Experts of a small language model: 6466 steps.
Below are experts of layer 8 (counted from 0) of a mixture-of-experts language model. Rows are named router (the router's row for the expert), gate (a neuron's input weights, with its number), up (a neuron's input weights, with its number), down (a neuron's output weights, with its number) and show model dimensions 96-127. Each number is 50 + 12 x the weight over its row's rms, rounded and kept within 0 to 99.
After each expert's rows: "comes before" lists some tokens at least twice as common just after its tokens as in all text; "gets" lists some tokens that make up at least twice as much of what it gets as of all text. This comes from a sample of Wikipedia text that the model never trained on. Tokens count by the router's weight.

# expert 0
router:38 79 62 50 40 54 61 22 39 36 47 52 39 57 52 56 45 57 43 61 76 50 38 42 40 48 56 34 56 49 44 29
gate5:36 34 41 52 53 51 40 41 46 31 36 50 68 58 54 45 41 62 36 56 68 39 50 42 54 63 57 44 58 42 43 34
up5:66 67 48 43 64 56 39 48 64 70 82 25 64 59 40 53 44 50 59 63 47 33 51 54 61 49 55 53 51 35 61 55
down5:40 40 76 48 77 67 59 47 53 47 42 48 52 41 51 68 49 46 52 46 26 42 56 49 57 60 63 40 56 25 51 44
gate6:44 62 48 52 61 50 49 68 47 37 52 43 46 42 67 46 54 56 30 50 63 34 33 48 46 65 66 34 38 45 65 44
up6:48 59 50 43 58 49 65 64 43 51 49 52 40 39 76 51 58 46 67 60 44 34 48 42 38 34 56 50 46 34 36 36
down6:54 54 72 52 31 50 37 49 47 41 66 24 45 35 54 35 46 59 53 70 37 72 29 58 55 64 61 55 47 57 39 35
gate7:49 40 53 60 59 54 38 48 44 48 50 51 60 42 58 38 72 36 54 57 45 49 50 51 34 33 68 27 42 79 43 57
up7:52 54 66 58 44 45 53 67 34 46 60 69 67 26 52 58 47 63 52 55 50 48 62 48 51 31 56 55 56 44 62 74
down7:58 48 46 38 64 55 59 35 68 53 38 61 66 39 46 62 62 53 51 51 34 50 53 79 52 33 21 64 46 43 71 40
gate8:33 68 49 41 49 56 44 65 55 74 35 41 60 46 44 46 41 63 48 49 54 65 62 37 46 63 54 39 54 68 57 53
up8:49 42 57 49 46 28 52 38 51 37 64 69 43 52 64 48 53 29 37 47 34 34 48 45 53 47 40 62 41 59 34 47
down8:42 23 43 48 22 28 84 26 41 42 69 68 54 44 55 30 42 41 69 58 53 71 47 48 73 60 70 43 56 64 49 39
gate9:46 55 49 68 60 53 41 61 34 43 65 51 34 43 48 51 45 43 49 57 51 62 47 67 52 58 45 52 48 56 58 29
up9:50 50 54 42 46 52 27 73 28 42 59 63 37 48 47 49 57 39 57 49 63 51 43 68 52 65 60 60 60 47 35 37
down9:59 32 35 43 62 27 59 31 55 39 47 41 38 46 42 43 63 49 55 54 46 47 34 41 43 48 60 62 47 50 36 49
gate10:55 59 60 60 37 27 60 50 72 37 40 63 49 58 62 47 22 58 67 61 41 40 50 49 70 61 28 48 42 33 53 45
up10:46 39 29 52 57 45 48 41 74 45 43 52 40 53 37 47 37 58 52 27 33 34 31 42 46 50 47 51 68 56 22 62
down10:62 48 29 45 66 61 59 57 58 59 38 51 67 44 43 73 44 64 45 46 66 44 48 42 41 78 61 52 65 38 66 50
gate11:38 51 66 43 44 51 53 52 41 43 50 54 48 57 60 66 63 54 31 68 49 42 64 54 56 58 65 65 30 52 53 48
up11:41 38 50 58 44 36 54 47 41 64 44 58 36 43 47 52 59 46 27 40 51 52 52 50 63 37 51 42 31 63 33 50
down11:60 36 58 54 63 42 56 29 28 66 48 31 44 46 47 48 45 54 39 61 36 47 45 24 29 55 51 59 32 49 57 32
gate12:18 52 63 63 40 42 59 49 53 53 48 30 63 46 69 39 43 61 46 48 56 49 53 54 51 57 57 35 63 43 54 48
up12:47 54 41 38 43 61 70 52 31 68 31 62 57 53 61 60 33 37 44 53 52 63 36 78 48 58 55 75 33 58 28 51
down12:36 44 65 47 45 58 35 39 53 43 35 43 34 52 41 54 38 57 26 47 42 64 57 53 58 48 49 33 39 31 46 62
gate13:45 73 31 45 56 53 45 67 49 52 64 45 57 31 64 20 43 50 52 43 75 59 47 40 69 66 62 65 33 68 50 44
up13:55 42 64 57 51 55 57 63 43 58 47 66 54 51 35 46 54 47 44 30 79 54 52 37 49 63 60 55 31 54 70 53
down13:32 50 56 45 42 18 48 56 31 69 40 63 54 65 42 51 54 56 38 47 67 51 56 39 64 42 54 56 43 66 62 66
comes before: " of", " in", " to", "s", " a", " on"
gets: " was", " is", " a", "s", " were", " be"

# expert 8
router:47 59 58 70 49 11 79 43 40 56 51 47 40 56 54 68 58 38 59 49 39 39 50 63 33 42 57 43 43 67 26 70
gate5:45 57 57 46 33 36 52 73 33 43 29 45 46 73 44 72 66 69 55 60 25 60 37 64 38 50 35 50 31 77 47 38
up5:48 56 64 46 41 39 53 64 44 40 42 53 50 57 36 59 48 52 47 59 53 77 57 69 68 57 29 50 45 99 31 41
down5:53 46 21 37 53 31 43 46 34 40 58 22 49 50 65 72 45 52 45 47 22 63 48 50 57 63 50 58 50 60 54 47
gate6:76 48 57 66 28 59 40 49 30 59 54 66 67 47 67 54 49 58 49 43 75 44 47 63 56 50 77 49 58 43 35 60
up6:46 44 45 45 49 38 68 45 42 57 41 53 30 54 42 47 68 46 37 55 47 62 46 49 46 39 27 70 44 59 43 46
down6:49 44 74 18 66 51 47 47 46 48 40 30 61 52 50 60 76 47 62 67 50 45 53 38 47 27 50 64 46 49 51 51
gate7:69 59 59 47 34 38 69 42 30 32 58 72 28 52 33 33 38 60 45 46 40 55 37 52 43 48 62 51 60 64 32 52
up7:40 28 37 47 57 53 41 53 75 42 53 36 62 50 41 71 52 60 51 48 33 44 32 44 62 54 46 42 34 46 62 72
down7:45 60 45 39 50 55 61 62 43 53 19 86 57 43 39 51 63 62 45 65 65 63 42 59 49 61 54 53 50 40 73 44
gate8:40 28 59 80 37 47 72 24 35 47 60 44 54 80 63 51 64 48 50 63 44 53 73 48 46 38 51 43 63 55 55 47
up8:57 61 42 50 66 48 48 64 44 52 77 68 41 38 41 66 48 65 35 37 53 47 33 31 41 66 57 75 35 48 42 46
down8:50 47 38 21 58 70 56 45 62 60 43 54 53 43 48 58 28 48 37 42 50 46 44 62 74 46 42 43 38 32 64 60
gate9:45 36 49 66 74 49 72 51 49 56 64 20 58 49 39 50 55 44 56 37 56 66 60 53 54 66 37 46 44 57 35 69
up9:44 61 51 52 57 36 64 32 55 69 40 49 58 50 57 40 45 35 12 50 46 51 63 34 32 43 69 43 46 40 65 22
down9:28 51 53 25 54 60 64 45 60 47 56 47 46 45 64 64 36 57 61 49 46 59 51 31 63 58 49 54 44 63 55 26
gate10:64 29 65 58 49 60 33 49 52 39 52 45 51 40 33 40 58 43 39 62 46 50 68 52 47 42 35 50 18 38 32 59
up10:67 56 34 79 42 41 51 37 42 52 39 35 95 61 60 42 57 62 27 59 31 37 60 53 61 42 33 43 50 28 37 51
down10:51 19 63 60 42 42 40 48 47 42 48 26 60 43 31 44 46 61 62 39 53 28 54 45 52 67 62 53 50 74 38 40
gate11:33 43 52 42 45 73 49 50 55 51 67 52 52 58 52 35 59 56 58 33 51 57 22 47 29 66 35 35 53 42 63 48
up11:53 50 64 47 69 42 43 63 47 36 58 46 44 66 63 44 57 48 76 50 64 49 00 44 33 66 44 48 35 43 47 38
down11:17 48 54 51 54 53 44 48 54 27 52 52 51 40 77 36 33 55 51 58 50 63 57 24 48 50 36 69 42 60 46 40
gate12:53 41 44 73 61 52 51 60 32 59 61 58 69 45 54 48 65 46 48 67 67 63 47 63 61 38 38 52 67 73 36 48
up12:69 48 43 62 66 58 61 50 46 27 48 62 44 72 35 29 72 48 52 51 34 45 64 62 42 45 59 54 29 64 44 42
down12:44 58 29 51 50 32 41 52 52 46 66 44 37 41 54 53 47 41 58 57 49 39 62 44 40 41 65 50 35 50 48 47
gate13:54 38 61 61 12 41 35 32 21 45 57 32 63 62 51 59 33 59 43 58 65 66 54 43 60 48 59 61 56 29 46 36
up13:37 51 43 65 50 50 19 54 62 63 20 53 36 45 47 44 41 55 55 44 58 54 38 58 33 68 50 47 31 38 69 44
down13:43 62 55 56 39 45 61 40 41 58 52 47 49 67 57 49 42 49 37 36 25 60 41 52 52 61 28 53 69 59 39 39
comes before: " |", ".", ")", "–", "1", "2"
gets: " (", "–", " 0", " 1", " 2", "1"

# expert 9
router:39 53 45 46 42 32 53 50 52 46 51 66 64 65 43 36 85 50 65 45 42 40 37 66 36 38 43 58 51 58 75 41
gate5:34 50 72 53 49 43 52 57 29 54 35 41 64 42 68 24 59 48 59 56 49 64 62 64 27 51 33 45 41 54 48 35
up5:78 52 45 49 61 43 39 56 48 41 70 42 54 52 38 39 23 63 27 41 49 22 70 31 71 51 49 48 40 63 52 55
down5:54 56 53 46 58 29 47 38 69 53 47 38 46 51 43 65 66 69 60 58 32 74 56 37 56 44 45 54 46 54 38 30
gate6:59 66 51 45 45 39 61 40 54 50 66 53 53 65 55 46 56 64 42 41 56 39 48 23 57 42 53 50 31 46 64 32
up6:35 56 46 55 38 41 69 46 55 56 53 27 66 80 40 27 39 65 40 61 42 41 69 42 38 43 52 49 18 55 75 24
down6:43 61 36 59 32 51 20 55 30 50 42 50 46 49 54 39 56 37 54 59 42 41 59 33 64 68 63 50 56 37 49 55
gate7:41 72 60 78 55 45 55 40 65 42 60 64 51 48 69 44 43 45 46 54 64 50 52 40 57 60 40 61 59 44 67 41
up7:42 40 23 26 66 46 33 58 43 58 47 59 49 52 28 46 62 43 54 60 53 37 37 60 33 40 79 47 48 32 52 47
down7:30 39 28 53 47 32 45 53 77 54 64 45 36 66 23 68 51 51 59 44 48 38 54 40 60 36 64 44 57 62 56 50
gate8:27 61 50 49 61 66 44 71 57 53 48 47 44 53 61 72 55 46 66 52 42 60 66 43 44 44 55 43 50 57 39 55
up8:46 61 58 40 24 43 33 58 34 61 71 49 29 71 42 50 46 49 46 55 51 26 27 52 36 68 47 35 44 44 35 49
down8:50 48 61 66 66 37 50 56 56 42 48 49 47 43 68 42 60 57 57 57 56 57 36 52 66 49 42 42 40 41 65 56
gate9:42 30 61 29 66 67 32 38 60 59 20 46 67 53 52 50 41 48 55 63 50 36 39 61 51 61 50 36 46 62 54 44
up9:47 42 48 69 47 48 55 45 51 38 34 37 56 59 45 44 52 46 27 44 44 37 55 40 64 60 65 43 62 33 40 66
down9:61 49 64 32 72 57 40 53 52 30 49 59 45 48 61 31 33 40 37 44 39 42 57 42 67 25 50 44 44 43 52 44
gate10:63 44 29 59 37 35 65 54 36 46 47 40 18 43 58 35 58 46 55 47 53 41 59 46 64 66 37 55 36 38 58 27
up10:44 40 50 45 55 39 46 39 94 56 67 57 43 57 57 57 45 49 44 43 65 41 54 57 51 47 46 63 61 58 54 50
down10:29 32 42 56 64 51 36 44 67 62 29 44 66 56 62 46 51 37 64 55 45 56 52 66 55 48 39 56 50 53 81 50
gate11:50 52 39 57 22 57 60 58 54 38 65 49 39 77 28 49 73 44 32 46 59 49 61 55 48 49 36 52 52 42 68 34
up11:54 39 56 66 54 68 55 34 34 53 76 53 50 62 45 46 55 64 57 30 61 58 54 32 49 32 47 58 43 45 64 39
down11:44 60 59 36 33 52 64 52 41 38 52 43 57 58 45 39 52 55 56 43 58 58 59 34 57 46 17 45 40 56 58 54
gate12:46 39 64 60 31 37 33 32 49 43 39 44 68 68 39 48 40 59 68 68 65 30 51 65 46 36 54 33 36 56 45 46
up12:49 47 51 62 42 70 62 36 64 57 53 70 34 53 66 56 38 49 52 25 36 64 46 48 53 54 42 52 55 72 47 56
down12:61 51 32 65 54 61 49 39 40 51 66 66 73 47 43 54 52 70 54 41 46 42 37 60 35 34 46 53 69 75 66 61
gate13:33 56 44 53 47 60 40 56 37 45 45 68 55 66 38 53 46 57 48 58 60 52 55 44 57 42 36 51 70 55 67 35
up13:52 56 47 62 59 64 48 45 59 41 59 51 65 50 56 63 49 41 42 28 53 51 50 51 61 34 46 37 50 56 26 39
down13:63 50 41 35 62 52 24 47 32 58 39 33 39 65 60 44 37 53 48 48 66 38 54 41 31 58 47 32 53 45 50 55
comes before: " to", " in", " of", " the", " by", " was"
gets: "\"", "ed", "ing", " which", " it", " that"

# expert 1
router:53 16 47 39 40 31 49 53 33 35 29 66 55 60 39 48 48 39 41 53 35 69 70 45 49 35 58 56 49 41 62 70
gate5:49 42 53 59 46 30 40 45 13 41 42 56 44 53 41 59 53 51 41 42 61 39 56 47 71 34 57 58 37 66 75 63
up5:44 65 46 47 33 24 55 59 29 50 57 48 45 59 46 47 44 32 32 40 68 52 47 67 38 83 41 42 56 55 37 41
down5:46 54 38 39 75 62 42 62 37 46 55 57 40 42 62 55 32 66 72 54 35 53 44 33 26 53 67 70 56 55 57 49
gate6:57 47 48 63 81 55 69 54 48 25 50 45 70 45 46 46 52 53 30 60 50 60 69 57 58 54 37 56 20 54 54 53
up6:45 61 56 68 55 51 65 37 57 69 46 38 57 59 64 36 56 42 44 45 62 60 56 57 67 59 43 65 44 39 65 53
down6:26 40 62 31 49 40 46 43 74 41 59 42 26 47 52 47 61 36 49 55 58 55 40 60 60 55 37 53 43 32 50 64
gate7:68 32 42 36 56 55 54 47 58 72 59 44 47 56 49 56 40 62 50 38 53 42 64 52 53 89 71 46 41 63 70 46
up7:67 44 42 55 50 48 41 58 47 50 64 49 44 47 54 47 51 70 74 46 64 42 55 54 36 52 61 52 41 56 64 51
down7:70 40 56 65 41 75 54 54 32 29 68 41 53 83 51 51 44 53 48 37 48 57 48 81 30 61 62 39 49 67 61 38
gate8:46 44 61 50 48 55 35 58 52 39 50 42 32 47 45 53 30 57 43 38 60 25 40 63 44 47 48 39 33 23 71 47
up8:58 50 40 71 46 40 49 53 60 40 42 55 47 64 37 53 44 46 56 32 46 57 48 63 35 53 40 74 62 56 43 50
down8:37 56 30 54 38 57 55 42 57 47 60 43 53 48 48 25 57 42 57 48 59 33 41 38 40 45 41 47 81 77 47 31
gate9:42 46 56 85 43 61 54 55 35 48 57 36 54 43 59 51 50 52 44 49 38 55 53 59 53 52 55 36 64 58 25 52
up9:64 62 42 47 30 31 31 43 64 56 30 52 61 42 57 31 60 41 33 71 40 65 38 42 50 36 64 61 43 46 57 57
down9:52 54 60 60 53 37 51 50 38 71 36 64 48 20 66 67 62 78 43 42 31 18 43 49 53 55 53 57 55 57 39 48
gate10:65 50 41 51 57 53 38 46 49 53 42 74 46 48 42 36 50 27 48 40 50 30 62 63 52 54 46 47 50 34 63 48
up10:66 47 72 55 40 49 41 57 43 40 50 43 43 43 64 52 32 62 60 63 49 38 36 34 38 32 68 38 39 59 50 41
down10:45 33 43 47 54 55 47 59 42 15 49 66 54 46 42 23 60 33 55 54 58 52 43 29 28 59 57 59 34 71 57 39
gate11:55 53 47 48 46 70 46 50 38 11 39 59 25 43 41 56 54 52 38 64 61 60 79 45 52 41 46 47 55 28 60 59
up11:39 67 46 41 61 48 70 63 77 32 38 48 52 50 43 28 51 57 48 51 65 34 61 49 58 62 59 54 56 26 40 39
down11:53 47 67 53 26 60 54 45 56 45 32 50 63 46 57 65 26 46 46 43 40 65 37 37 43 32 59 48 49 53 54 74
gate12:60 67 41 52 66 37 37 60 72 45 42 27 52 44 48 60 44 74 34 54 56 50 40 38 44 56 29 49 34 67 48 32
up12:56 59 37 27 60 58 76 40 64 49 35 63 42 51 37 59 57 42 44 46 47 45 51 55 51 61 47 48 51 46 39 68
down12:38 63 49 62 39 42 18 44 41 38 38 54 62 77 46 43 30 41 54 50 44 48 43 57 61 41 58 47 52 38 45 45
gate13:60 38 45 44 49 63 58 53 37 53 61 72 41 44 43 47 48 66 18 38 56 54 50 67 58 35 43 34 50 41 29 56
up13:55 44 55 33 47 69 62 64 32 35 42 70 48 55 62 47 51 48 29 46 53 29 33 45 78 54 63 40 63 52 36 56
down13:42 40 47 61 57 43 51 58 53 62 39 58 40 61 33 26 22 37 38 56 65 47 31 55 57 31 54 47 51 45 65 76
comes before: "=", "\n\n", " The", "|", "The", " In"
gets: ".", "\n\n", "=", "\n", "  ", "°"

# expert 6
router:52 79 60 51 55 41 36 59 44 69 74 53 50 39 49 68 38 34 48 52 66 45 65 48 45 58 44 67 75 70 64 73
gate5:23 48 54 61 47 32 45 40 33 52 48 75 56 30 25 56 57 42 65 41 53 30 46 26 52 68 32 56 30 65 44 52
up5:53 49 57 37 40 50 48 47 42 49 62 64 59 58 49 68 52 62 55 47 67 34 31 22 44 37 61 59 50 50 50 59
down5:50 40 41 66 43 52 42 57 75 50 59 40 78 24 47 49 45 15 33 75 45 67 50 34 25 55 23 66 46 41 47 50
gate6:46 52 56 46 44 60 77 53 57 39 55 54 70 47 54 52 36 47 49 50 61 62 47 51 50 54 38 44 35 61 46 43
up6:25 45 48 58 42 51 59 62 67 52 65 39 66 61 49 50 54 37 38 68 50 51 45 43 59 55 36 41 33 46 54 54
down6:59 32 44 57 51 59 36 64 62 59 63 44 56 62 45 49 47 50 58 50 46 50 44 48 69 57 46 45 39 54 45 40
gate7:59 73 65 57 57 51 63 39 58 57 54 79 62 46 49 44 53 55 45 58 52 31 62 72 54 53 58 65 73 40 36 23
up7:53 42 45 43 50 39 65 36 40 50 46 72 53 51 36 39 54 37 55 43 48 49 52 67 58 67 72 37 55 41 34 42
down7:44 50 61 47 51 61 46 33 59 44 64 61 52 54 43 34 29 31 72 50 85 49 47 46 47 31 50 51 50 45 55 45
gate8:45 41 81 71 62 50 37 63 38 59 59 42 51 36 32 61 63 51 38 53 44 43 58 48 55 25 39 62 47 86 46 47
up8:68 44 31 37 44 54 85 31 62 37 53 45 59 61 54 40 41 47 58 50 54 59 40 57 53 53 53 29 53 17 48 57
down8:39 55 39 45 62 44 39 48 61 66 62 39 56 74 35 38 39 56 30 56 46 52 64 58 39 55 54 75 49 40 60 53
gate9:39 57 45 35 59 38 62 19 48 58 41 50 62 50 35 71 30 33 34 68 65 55 71 55 52 54 50 42 42 46 40 54
up9:37 48 75 56 35 49 61 35 56 68 49 43 60 50 35 78 56 46 68 31 20 36 56 40 42 55 77 69 43 61 45 36
down9:65 62 52 45 54 34 63 68 47 38 37 49 57 64 39 51 59 51 68 80 49 16 45 53 57 41 69 44 35 63 54 38
gate10:35 40 61 56 62 38 29 41 29 47 66 40 43 40 52 45 54 63 34 34 51 56 47 31 35 54 37 56 49 51 43 44
up10:55 50 42 48 49 65 39 45 54 52 60 63 53 64 53 48 56 32 50 56 43 35 51 61 31 71 76 39 43 31 44 48
down10:37 56 32 70 57 60 34 43 40 44 67 49 52 77 52 46 67 28 51 68 40 39 53 67 62 44 76 56 54 67 36 69
gate11:20 61 70 40 50 46 30 57 40 61 48 58 52 44 79 33 65 50 64 37 71 37 52 62 43 62 61 53 60 57 84 50
up11:48 57 49 47 40 35 59 63 37 52 51 41 32 58 36 54 47 68 25 66 59 56 56 36 68 65 66 61 56 36 79 22
down11:47 55 46 70 49 38 72 56 60 44 51 46 37 45 54 62 71 60 25 48 35 38 51 56 49 41 35 67 33 43 42 54
gate12:44 43 40 49 50 68 46 61 67 56 48 58 56 42 60 49 39 58 59 23 47 46 55 50 62 62 58 47 68 53 43 44
up12:63 58 62 40 65 39 41 57 58 69 64 46 48 58 35 57 43 39 71 56 61 23 24 39 49 48 50 47 35 43 51 30
down12:30 54 52 68 52 52 48 51 59 41 30 31 53 36 47 39 49 32 40 48 36 53 51 46 35 36 35 49 38 43 58 64
gate13:44 45 23 42 38 60 58 73 36 46 55 68 42 42 26 52 30 57 44 39 75 22 55 36 61 41 46 49 73 50 59 72
up13:76 55 45 54 52 58 50 82 46 43 80 42 41 64 52 53 50 29 51 47 73 43 62 33 65 30 22 46 61 50 70 57
down13:54 54 53 27 36 53 28 39 64 30 44 49 71 58 67 52 55 10 69 41 48 17 46 54 37 43 57 32 34 49 50 65
comes before: "\n", "|", "-", " |", "=", "  "
gets: " |", "\n", "=", ";", " =", "%"

# expert 15
router:60 57 39 52 56 42 55 60 29 47 48 54 37 48 51 46 46 57 56 36 72 40 54 65 30 43 57 39 29 44 45 34
gate5:52 31 50 60 50 57 43 50 52 37 52 44 36 50 59 52 49 53 48 68 72 32 99 63 44 43 54 52 34 40 40 45
up5:44 69 61 44 57 41 50 70 49 42 35 66 35 35 48 47 57 45 56 72 52 59 74 70 53 59 40 38 45 62 62 48
down5:59 49 47 43 48 43 43 66 39 40 36 45 60 39 65 34 44 31 55 86 46 24 74 45 31 36 64 59 70 49 69 60
gate6:50 58 61 77 33 56 57 37 74 28 59 63 35 38 67 47 67 57 53 44 51 43 48 28 41 42 47 46 45 35 36 39
up6:44 43 62 22 41 46 45 59 73 41 82 45 57 42 50 50 52 61 56 40 37 31 63 49 43 57 69 43 45 42 48 53
down6:52 49 55 55 35 42 68 57 45 54 52 59 42 56 29 44 35 64 33 51 77 41 49 43 47 67 51 49 60 35 29 31
gate7:55 57 55 50 47 64 71 42 56 46 59 48 61 47 49 52 55 48 36 50 27 44 46 68 53 48 60 50 49 25 45 58
up7:64 65 54 62 53 80 59 68 72 71 46 42 61 60 56 45 73 38 53 70 60 40 51 49 61 46 33 36 44 44 46 42
down7:48 42 42 53 65 53 50 51 62 42 55 49 70 38 57 38 56 35 48 57 43 46 32 43 41 38 75 69 57 63 42 69
gate8:49 54 39 37 47 41 57 17 46 57 47 56 55 40 42 52 63 35 40 44 47 49 46 51 38 47 61 50 38 56 32 48
up8:48 65 69 59 56 31 31 47 52 51 49 70 34 54 38 75 49 59 69 52 51 58 50 33 55 56 43 35 62 52 60 68
down8:45 28 35 62 40 56 32 19 33 60 54 61 52 49 63 76 36 64 71 59 31 55 57 55 72 49 62 74 30 58 56 46
gate9:51 64 53 47 42 48 41 52 64 55 27 61 47 59 42 46 63 58 40 57 65 47 34 47 53 43 55 53 51 51 52 35
up9:50 43 53 46 34 58 57 42 69 49 58 29 58 49 40 69 37 48 42 55 40 35 64 69 49 41 56 48 46 45 32 58
down9:43 42 44 36 58 49 36 37 43 57 48 55 58 51 53 29 42 70 62 31 66 45 50 45 48 48 48 66 33 55 51 43
gate10:61 49 37 48 70 30 46 54 35 78 38 61 51 38 51 44 35 51 44 25 44 56 48 44 47 44 53 53 61 56 37 41
up10:45 39 47 47 59 47 65 38 35 45 79 55 43 59 52 41 38 31 53 61 48 33 55 55 54 55 42 36 58 37 45 51
down10:58 32 54 52 60 67 30 59 18 34 50 66 63 59 25 70 47 40 62 60 81 69 59 42 65 67 40 42 42 32 37 70
gate11:58 39 40 45 54 50 44 54 33 44 51 53 64 50 34 86 74 58 36 66 57 63 55 48 60 40 38 44 51 41 17 48
up11:47 54 45 45 52 45 68 64 60 42 38 30 43 51 54 19 50 44 59 39 46 39 49 40 46 57 58 33 73 71 52 51
down11:59 73 53 44 48 28 51 52 50 52 50 54 42 46 53 26 60 53 48 40 45 47 69 39 32 53 44 40 32 55 64 52
gate12:57 47 40 33 45 45 65 51 38 43 53 52 43 38 55 34 57 52 40 36 53 38 44 62 42 41 61 65 40 43 47 60
up12:54 47 36 49 36 47 56 42 61 45 36 62 36 66 53 56 67 34 34 39 39 67 44 33 48 37 55 47 40 39 47 35
down12:44 61 68 52 39 73 32 61 34 48 48 45 60 44 57 40 46 71 55 31 56 61 51 43 28 68 63 45 33 60 52 66
gate13:72 31 50 70 36 36 43 66 43 48 54 71 45 37 35 44 52 64 42 14 57 42 49 39 64 42 43 46 51 60 42 50
up13:69 42 42 51 65 50 61 82 36 62 54 51 62 55 44 70 55 70 55 52 60 54 43 60 53 23 67 37 52 55 32 49
down13:41 36 52 49 30 48 56 40 41 48 50 64 39 60 65 50 58 47 46 52 31 61 40 37 38 61 66 68 25 53 48 47
comes before: "-", ",", "'", " was", " (", " and"
gets: "i", "-", "s", " he", "a", "o"

# expert 4
router:61 38 59 42 66 49 37 48 41 49 52 64 55 56 80 55 58 39 33 70 33 43 58 59 88 58 59 30 56 39 25 51
gate5:44 61 50 57 49 53 41 57 32 40 42 50 57 50 52 59 70 47 52 50 61 34 60 64 57 54 52 57 40 62 29 31
up5:50 61 27 56 55 59 41 38 67 39 59 42 44 47 50 32 39 36 43 31 70 43 52 28 40 49 50 45 60 43 33 74
down5:46 55 35 45 51 59 46 60 75 64 63 34 61 89 37 45 58 46 61 50 46 37 74 48 17 47 39 46 52 60 60 35
gate6:57 60 48 50 44 32 53 49 54 61 41 46 55 50 55 57 47 49 42 62 64 49 53 53 45 48 66 49 20 61 51 31
up6:59 46 56 47 29 52 56 54 59 52 82 83 53 32 42 39 36 60 52 43 65 58 38 51 47 56 38 41 51 37 43 55
down6:58 40 32 46 59 32 41 53 42 55 10 48 41 67 55 63 62 44 48 50 35 48 46 47 49 49 58 34 60 66 50 53
gate7:71 49 17 65 63 57 45 59 36 48 38 51 26 49 39 75 44 57 58 41 58 56 46 58 77 29 40 40 23 40 41 53
up7:62 65 66 51 61 30 55 63 61 47 53 44 36 63 59 45 60 29 62 43 57 62 49 54 42 53 50 57 62 54 63 49
down7:47 31 40 62 35 71 46 51 46 40 60 54 48 47 55 73 29 61 44 48 40 72 67 64 60 56 62 63 26 31 32 56
gate8:50 27 70 48 44 48 36 68 55 54 37 54 36 47 56 50 45 45 58 58 42 67 54 53 45 48 46 62 49 56 33 46
up8:47 33 51 46 54 43 36 53 55 43 42 57 62 32 61 42 47 56 36 62 33 57 40 52 38 34 59 63 58 47 49 44
down8:72 71 44 66 59 41 43 48 54 65 38 56 48 29 60 57 39 39 40 42 49 66 34 61 61 44 26 46 62 55 42 52
gate9:57 32 56 49 50 36 55 29 31 55 37 40 25 50 62 39 56 67 59 45 37 59 48 46 66 54 44 41 67 43 44 48
up9:59 38 56 39 57 33 28 42 49 57 58 61 38 63 48 46 63 58 49 67 53 74 53 61 61 26 41 55 68 44 55 41
down9:46 47 42 46 56 22 66 52 43 40 51 40 39 42 62 33 49 48 40 28 49 75 53 34 50 69 51 47 48 49 36 36
gate10:69 57 44 79 70 53 33 42 65 53 55 61 37 53 39 53 39 46 29 68 47 44 58 38 45 40 42 73 49 40 44 49
up10:38 52 54 47 19 53 50 42 67 49 33 64 48 63 55 39 56 71 65 77 54 31 34 51 66 70 27 64 41 54 63 41
down10:67 64 55 43 58 43 60 54 57 61 45 47 46 73 68 48 56 74 54 55 79 31 48 60 57 58 48 48 71 60 74 53
gate11:44 27 70 49 69 36 61 47 33 42 50 68 51 68 60 58 65 67 34 43 23 50 57 54 72 56 66 41 55 53 65 48
up11:47 38 48 59 46 38 63 46 44 43 41 45 40 59 42 59 50 55 44 35 69 52 53 44 57 52 87 53 38 33 31 25
down11:79 41 45 66 56 31 48 36 42 58 23 64 41 53 43 28 35 33 58 41 58 39 61 77 57 50 45 56 51 55 57 58
gate12:54 82 55 44 45 44 48 42 53 46 42 52 25 65 46 58 46 30 66 70 75 42 47 53 46 38 74 35 59 49 47 69
up12:40 70 54 39 56 47 36 47 65 59 57 25 29 69 42 50 40 64 56 78 73 38 45 59 57 47 72 65 36 52 43 44
down12:60 49 63 61 58 71 61 60 43 42 37 53 45 62 39 79 51 46 60 49 51 68 58 68 67 61 53 53 56 63 60 44
gate13:54 44 48 31 51 53 66 48 42 39 53 55 55 43 54 45 52 50 52 56 56 54 44 59 65 25 69 25 71 61 18 46
up13:62 49 28 63 72 40 54 73 56 75 49 60 59 53 57 63 39 38 44 62 57 52 46 23 58 57 37 57 44 49 69 36
down13:19 57 44 61 43 62 46 69 40 41 41 62 42 64 60 35 50 36 43 56 51 69 43 53 62 63 48 39 86 46 32 56
comes before: " the", " a", " 18", " his", " 17", " 16"
gets: " in", " of", " the", " for", ":", " at"